config.yaml
n_layer: 13
d_model: 192
n_experts: 16
experts_per_token: 1
d_expert: 288
d_shared_expert: 0
activation: "swiglu"
moe_layers: [1, 2, 3, 4, 5, 6, 7, 8, 9, 10, 11, 12]
router_score: "softmax"
normalize_top_k: false
routed_scale: 4.0
balance_loss: 0.00853
balance_bias: false
router_z_loss: 0.001
router_bias: true
init_std_router: 0.0265
lr_router: 0.0015
n_head: 6
n_kv_head: 3
head_dim: 32
vocab_size: 18911
norm: "rmsnorm"
norm_place: "pre"
norm_eps: 1e-05
positions: "rope"
rope_base: 10000.0
rope_fraction: 1.0
qk_norm: false
attn_scale: 0.177
tie_embeddings: false
parallel_block: false
init: "normal"
init_std_qkv: 0.0162
init_std_o: 0.0
init_std_up: 0.0162
init_std_down: 0.0
optimizer: "soap_variant"
lr: 0.00444
lr_mult_o: 0.949
lr_mult_up: 1.39
beta1: 0.95
beta2: 0.95
lr_head: 0.0335
warmup_steps: 200
schedule: "cos"
final_lr_fraction: 0.1
batch_tokens: 65536
seq_len: 256
doc_mask: false
z_loss: 0.0001
train_tokens: 339800000
steps: 5185
dataset: "wikipedia_en"
Below are experts of layer 8 (counted from 0) of a mixture-of-experts language model. Rows are named router (the router's row for the expert), down (a neuron's output weights, with its number) and show model dimensions 0-191. Each number is 128 + 32 x the weight over its row's rms, rounded and kept within 0 to 255. Numbers have three digits each.
After each expert's rows: a language model's description of what the expert responds to. This comes from a sample of Wikipedia text that the model never trained on.

# expert 9
router:102158165120088164145078146092082093123129104168159174158121088127101146134137124137094165154088137118180103096166138176114112088147130157165177147168159174083086133142139082126144112147113125131099182111086116160186170089090102075141093123170076092136162169160158067068121147096153158086166134116116123177150156170075175157167133121097100075105098146141112170119108103141107151094190113138149132103124166156089137162105138096099146201095066099139165148169087111160099128091096144125113157116158112113186185128157137086164162172188179109132095075174089168107115149149153183097
down0:111100166122142083076146114135126146114168115189091128100136108071070134155100112162130158132174172109106109125149149147170147075104120171103144106065081136154118171195172160166143164122162135140130149111111153176077124185124113133060174090104157153090096165153153080135157186121088146122117131121138142128142105079190197207102099091150101057139095203116128169090134094131160123118141128101148118159212108135160079120124096070100140098142135144136087140114091162124113118120118064150112141060135131124105122075086140109130115128146130111111178153143143134079135069066065134106
Table numbers and name starts. Numbers and first pieces of names in tables, lists and chess notation, e.g. dates in asteroid lists, Ng in chess moves, Kevin.

# expert 6
router:102165167119085162133077150092098078103107096165158183155112106126107145148127135139099151149085153119172106089162149166099109094155134149157172163160160191099085130134130104130155111153114135138110177103092096161172171081096108075144091114172081087150163173153155087083101160097162165083165137121124153170151153172080180148178145113093091060098103160127115161111114103134102159083191119155170121095130179140086133168103150095109142200099078091143176155171090099149109147092087151131117154131155100112175168137159132085161177173186166101134088095161088162123106149160140169105
down0:154132163109145081103146081163103126146170166199105073105121151117137174108129121136165152157166127124098095154136141137158137042097119155147155107089052143169101147132212120161145180127122104135103152103075103144122130185116111146101106118108137113110146125184136100124133148143108137122149113111141125127190138120211202135085126149172091045158103197074150186088084120112120115118169145100126128142164117128150055133094091061099188174119128158160109146097107156078168115114154065097110138069131144134152103093074141101137075098121103113137130185118120139080156079129129135089
Prepositions in lists. Prepositions, line breaks, years and name pieces in lists, tables and military accounts, such as without, under, unknown, 1925, Mus.

# expert 7
router:099134232121128146156107153118090111092095083136162156153119092087105147159095129138144150129114136155146114113146159154139101078147171162136155160139198142072112161168098056149078077110134157147164123080083077155160117092090166131141118158085146093165159183106125129084104079125134165073192116153155125138106097150101117149147105110099081097039102133109124129139136078189110167096188137147134143127149164113123093162099108060099135170090099084178143136171141123133122186079100160132099113098068098162153176155096148096154104167119164085116117096131089160117135173172157139094
down0:138159087147174056084105084134059119124181131154125062087124114052096136117145134150120145157191139077151155176165101145162173091077110143168157127094126136189096178155193136168137129089105074114131125133077156138164162134098099119066151158144103098116074186210132118132111220092099189100134126111140113119165106119160196186128125135149130084108111168097124157146142104128113065134145110135144125128141124141127078173149089104130135155087129133144203151111177124125126120087154079167118145108138179119144107090090097086167098105133108097130131175122137108109105073134115113103
Biography prepositions and verbs. Prepositions, possessives and verbs in biographies and sports careers, especially in after a surname in photo captions, His, took, worked.

# expert 4
router:095160177129100162126083149102100085092134103190147165163109099148143152145113132146120147173102180111175113112172124150112098084132143153163174160161149184112091144127143097141141112158117151154081170121090105156170186078092127076138079132192111094178157169141158064075123165123193159109173147107115134160155151166101164159172154101100092081097101153141114137112083103145103163083173098137162150085138136161082129151107140093076122193088087093146150156177074092166094111125093138106140156125157107083186179149158146089172171172170150104112099085152090173127138123161145161116
down11:191096165156210072121145119129136095165071183176162139138094076110101128089183094130127103108099127122137067111068093118105096101134091140157128157164145139111092078139155118134135132082092200112134096083146127091063092147126170134145120121068144140128175148086121161159156124079161142150108093118151144152118095164118216102116118151148117094144102118165086144120072071093161107166104149130187152147109129181132144125132142182165136129194166136083162077101150140102087119134106084129175164203130169110137175108096155085128166152102113104112176137143132128104181136149134185170
Event and media nouns. Nouns naming sports events, awards and media in results tables and filmographies, such as individual medley, butterfly, Festival, album, television.

# expert 13
router:081153150131085168114070160093088099121162091167152189152093089102154151141120113139115132130098159093161121083182135144123105088153125167169172132159140175104102144130139103166158129146100122116126182113114105171184169091112119075149119119142086095159159163185153083075101120136141194092150128153138146161148140150094169134180131121102103060083101169147089166133100111148124137074194107172157124114126176161105132166104146104074153188093064089181157143152103095152088172137090167105120159117164092128192144131167142089157162176195170104132093102132080166106109146131144186103
down0:137093109121141094051131135100128156147187163173044092078121116065130155165163149133167139145192196110120096177136135140155172057131140120162167094115108157178091170138197101149131137077129113143120155094132139082129150164145103120094129104098117094107120131188135110115137207166098125082118132124143142116164104064175162157107114089179114054121119188152186189093099079126142121121163108128117109127158151149147077146131101083148173120148146134122118135092115193111178122110142092113112154065113168154151146149029122096109115095110122118144162154120144109140108067131100117120
Auxiliaries and adverbs. Auxiliary verbs, and, also, and adverbs or adverb endings in running prose, e.g. been, eventually, generally, importantly.

# expert 10
router:076178156148117171134114168126114109111077064171153157138127104165089171071079167106129090167118114119144130132129122205105077081133132131092162137134159137096163093138105105104173121127140122165168159081081113184159162097116139074129110157130084110139166163159243094097047127088144157083157107125117149157131127167105167171165142090121078088081073171140130132142137128170091115132179127153154175135151142128079116144115129122128165156073083103174163220140101128148131126143092111089113183080128070129155100075114122079153155132131140098136125109139118144092158168152103145142
down7:120123090079091112108110137084087113085124106133124102100109111190151077131147095106169126157147157115115054180045126098175135107160152170112161119107149102130138078147137087116112175131146203130092137073116101141071126134144136124163125131117175123124215118138142087160125132146167085067117127124172134153107085138159102101140165130202118130121093107138141154186123145132162154113146126120171188134136063036105099153106174095135165102179096117156156134148160069063108133065155126132152105136041118107121162116124137164149091111150160137165127161130170106132162100045119103105
Persons and roles. Sentence-initial pronouns and role titles at the start of a clause, such as He, They, President, coach, director, writer.

# expert 1
router:066141156101095113130108174133092007115119099144158133143124141080104160105128132108128176128135169109143117167096114178066125093142140180150162125166134146089166141177115099163089066096176123152093143133067126154163207110117112115168129105172105085152129127114141106079107137129083124061145138177087151159134093163105144156178121093109115096084115161074102118088096125148174111065146126158150117148098166104075118166075129108066133132102118081153204094160045114130079132078092167151098143110142164081159077133132067115152147147142138116125121136122105128156167129149137155106
down12:116127123209110107158128152125192068147139117166114113124125152154180117152126133140161120138130132123203167093041103113125148136126152074159162121119148123167154171162168076101122135126151143073121107159081136085105245123141130129118162104144167085180183131085152175138141196138127113086113130126079182109084164199191165169107139177132157078143145129117161074139109136141108135136168110144118161122173156110136161117168159089158127077106161155126137167143104108160144152190105175139064119140186138154126133131102121128167087127078112120172110135136101112068133103171078134096
Foreign name fragments. Middle and end word pieces of non-English names and places, plus cell separators in numeric sports tables, e.g. Brommapoj-k-arna, Nemzeti Bajnok-s-ág.

# expert 14
router:093159152064030169174112150124100081158122121193200100126106120135156159130134142144106091141125176124138123115130179120145115092156129156132173077158114152095162124199109114138119122131128140103078117114105123126139140086091156140152128056140139144107109152157184142095093142109131133128112111134126156151195137197142132133151068121065122121156048171073124125089106076186142146113100103187227106061129142164078173154094147068094130088113094113129151140150085108106071167124082142160091155095118097138138127132180093136183139149121144076085104153148109157110169144140119145137
down5:103195092145135029180108085113181127151157115081099167100122064104172081133133128111104169082119113144159097138163123110133084179120058104097091130129109076142076075123126134169165154139101090146158109124139109063078117090150137089153177167158067121189088125103133101098144175097203139118121116111104088174085154125098125084107167124196156132108106116154073132138131093176098079141137067171129110141151139101152170131143126115150141132165086157175108118095134093157169155117147168070121136176093129135130122127150108136091044133134093142097087169092096149128154106138127149115
Mid-word fragments. Short letter fragments inside words, often rare proper names, following a capital initial, such as p, ph, st, int, m.

# expert 2
router:102161152119089191135076148101097085115133089169161166156118091119102155128126121129103144135103149124182113102153168169103109069146154161167162158166173193099099142149129088132156103151102135148122176103086117160174173100090105070142107107168072080138175168137149066076120156101147167092161142133119135170135136162087181157170136113091088060093105155136121168110105106140101143095183104158154134096155177163091123162102138094094161187106079091156173145168079099151114141101086151131107159137138094105175177134124143088166168179199173093126092101150082158109103147158144166103
down0:168134114118187077091171140115108130127182130166118117119126170085098149170143108153165129158168150121127133141134158157172083071093097155158147098069043164171058186156212144154128157137138094147099128088103132147103179147115121123091130119119122171109097163154129126087197194148106152128151084110144141153203087115162158154116105150191106080112142184124110181101101105105142088109119113161099106137128113163134071131089063115070160089089108113137133165075094161099131107105145064148111152023131112130138115117090142118096128093134129156136144176121129141109125065128107119147
Closing punctuation and surnames. Closing parentheses, table pipes, line breaks and common surnames ending a name or clause, often in taxonomy entries, such as ), Jones, Williams.

# expert 11
router:096120177119131140168109154151085094082150130138146132140130078194116139145158122146103121166155136084155079144110149153118128108142058145144179076155106161134168112151156089170101095108160102186130126152082121162144144105122141090146076081161083079150162160145141064102123159092172192117131145168073129161131167147111169139170142162133091064122089170103132142090133074188069102109194110138169112101139131143107168136121160110113119213112120091136134176180109122124145105125107182098135160116152127060188147218103103109136171154126126139144124028118126142082131162121149137125
down7:119139062119084060100079173043058184127100190097146114131104143125168102153121080146118126114062127121199106167109116091199132121124173151125140105096116115106082119102128139091146145125115167181134105127109135137135102098149114041094159071162117112082166111127168108114089138111168132156094117171160139148146125088119137097120119105200139152105104053130117152176113174126190155120116127136172138141162081113130084167106180144147098106197156109169082132062194108107091097072138132145096154123137134110150082135133137141147133122101153137105141142153201116099171144092132099090
Place and organization nouns. Category nouns for places and institutions in geographic or sports descriptions, such as village, county, state, municipality, League, population.

# expert 12
router:129122098073113127098086168063100126102141114122115158183149125181136126140164111113103093145147165063163076118189150180089136114141153137139130133153132151142158144166113120163178060155138067165084190118108088146134133063123106099193040093124097087134156172097122117125107142082160151099173178130117120148167138171122141129155094112090103095138099170118095180086140091165120135121134089148186153064135164105129100159105164066153161190085125100147149146164109091166094156087109184160102150093082112102125159187135104088152140144146156084085117088126098176112137154145175136145
down0:116086184106175120099142129054072119139164149125079083073154153099135083154098135132156179124127142149076119174141132162132150112094156164153117107084073152186111177116166135155129081127077090164118129068092118116119159114159092122065063134087140091088102144082164152177145217148136143151148086090158152129218130090127156160100118136159109080133127138096195130146101138127114123110171178111170107137122115125162091117157091117122143150139114135115135110123082135109159147122157033136096152098164185159093099149049119094131142101154135094144123146122056101131163073127118141142
Determiners. Articles and determiners, mostly the after of, in or to, also a, its, their, some, various.

# expert 8
router:107160166132087162130075146101100090107127100161155165152111096130121154145127142145107156144091140107180113103167154163108110085145137153170192162166163182104095141130136099142144114144110132133104170114086102158178184084093106057146110105165076091152162172163161066069110157089160175096171142122118153182150170156073166157168136124090103070104103166141111173113113101144099147094196110154161128103137169148093128172103140089096148194108063092149159142167089104161108143095100151114108155113147107108180179129158134080162174172182169104123096087162085167131114151164143167105
down0:097150085132133105096133096112106145109153131160071112097160147072134140099159122115113162185172158149104102124111154139184089079138059106164181124124105124237108175126159084141152121109103111134120142130101151146120145132083107126082105155143133113094135151107176118122144139142112145148138143140128152161129086099174216191085104143231084096153139218104128152149118100096108115131180131144129126164136152114160078108095088120117161070152145157141129132121102156100150143085131048170117137049141143120123113121077102135121080125100114153140166161133149087138118002144113128121
Abstract nouns after the. Abstract or measure nouns right after the or The, often followed by of, such as age, emphasis, presence, conversion, Medal.

# expert 3
router:108187128117114132114103147045110121048115103179179140134103128129128120114125160196129150098089092094165124136164132172131127116158119129130150149170115196123080177109140140138200126157134162139125161091119094153148154078086169065162164108162094059179104146144174094105112190115108124104172146124148123148163130132061211165163114134139109106035098136146145188159084115130097172128195090164131144147130174153128082134102139114086137148127106104139140128166093093156105079110084152140078187136144141107178148134128136100140176178143174113102080124099092150088134169141112147118
down0:157147109156115095099142143086097115084184071134051104164161115074089179135157103120202114128121136136097087164162135149190128081139095126163175160089095116194121149163166113116139150065069092138168097105101135117160108160086104109068151131141098115134124151146095095128138164142127146092132121127147142099199071109200174129123116088164131115143118114084158142140159117090099112179187129147201124141186093144146084169201095103121132102105168124172146125094103182085127124099137106141114173071113138094104097116148152101104116154138100121125147121136160111121168030158133141072
Clause and quote connectors. Commas, periods, quote-closing punctuation and clause-linking words (that, which, where, because), plus reporting verbs introducing critics' quotes (deemed, stating, says).

# expert 5
router:093160159124097179134092142095081076112133102169166177142127085117117154137130130132101153141079154102189101108160151160106101079139130151169179172167152187104082144137143097143149121150102120139105182105086117157176170089099111072143107115184076094147163171150160070065108156098156173093169136126120141167147164164080175169178136121095094070096095157139124167115115098140109153089172113153162130099119168155094124161110143086093137192107076093153165159171090107151111139097092159118118151124158108110188184140159126084155161177175177099137090086172099160109119153150147176112
down0:131131180135209117090165101087095128135178121122089102107077164100124202154163120142161143161141120129086113121129137121145135055109085149160151111093097158168064163121172107143124161076162095136108128091101122127150120152148083127089154108172096112104121171134134083132143188109102132117116102095113102144157092117159193177075138129200116080125117176106154212141107143110104098111182128169145114110196112106175085134124128054156169121128124100148103126082136174070158133136100070142165184063116188145129129154040155124133116130114140086109157183117116114105123079088125124129
Line breaks, South Asian names. Line breaks and table separators starting new lines or cells, and first pieces of Indian and other South Asian names like Raj, Kumar, Pur.

# expert 15
router:143182141124114122181125180139113069127098040135163175195145098135143136104095128093111116103134117156165101117110215133096055092178178161172173130155129152076123120128120126155140150184142089100115168098092107161155170129104180119171098100112124140101210114143175137066075092105117108100183133128149161146107106166094155175153106116133092136126092161087090151136133115134115128057111135138151167126143162121055154174120125123093153090106087082100166118116138066132087124108095165095122127112074084126134083179143126106183157138124154060103093139142084133122170101175128146125
down12:139111132194090084137110153155185155118141117139105136126128176070163148130189081200175123160126114119136119079117151062101135090157124123156183106105131110121068153062169142162134164108124126120111098172128148131143173096180172102080151132126164106188176103129127182137066098141122154097104106152130163109075117183141134135140120139059183088138139114114136144117110096137102155122186143131117116154151175125111118114166177126193168211085108119144125168158110167074089176099128154082057102144155074102140132121111169135145132191089144117133095126129119067078172126153095147079
Word-final suffix pieces. Ending pieces completing words and names split into parts, like -se in Odysseus, -ide in Riverside, -ing, -ure, -ement.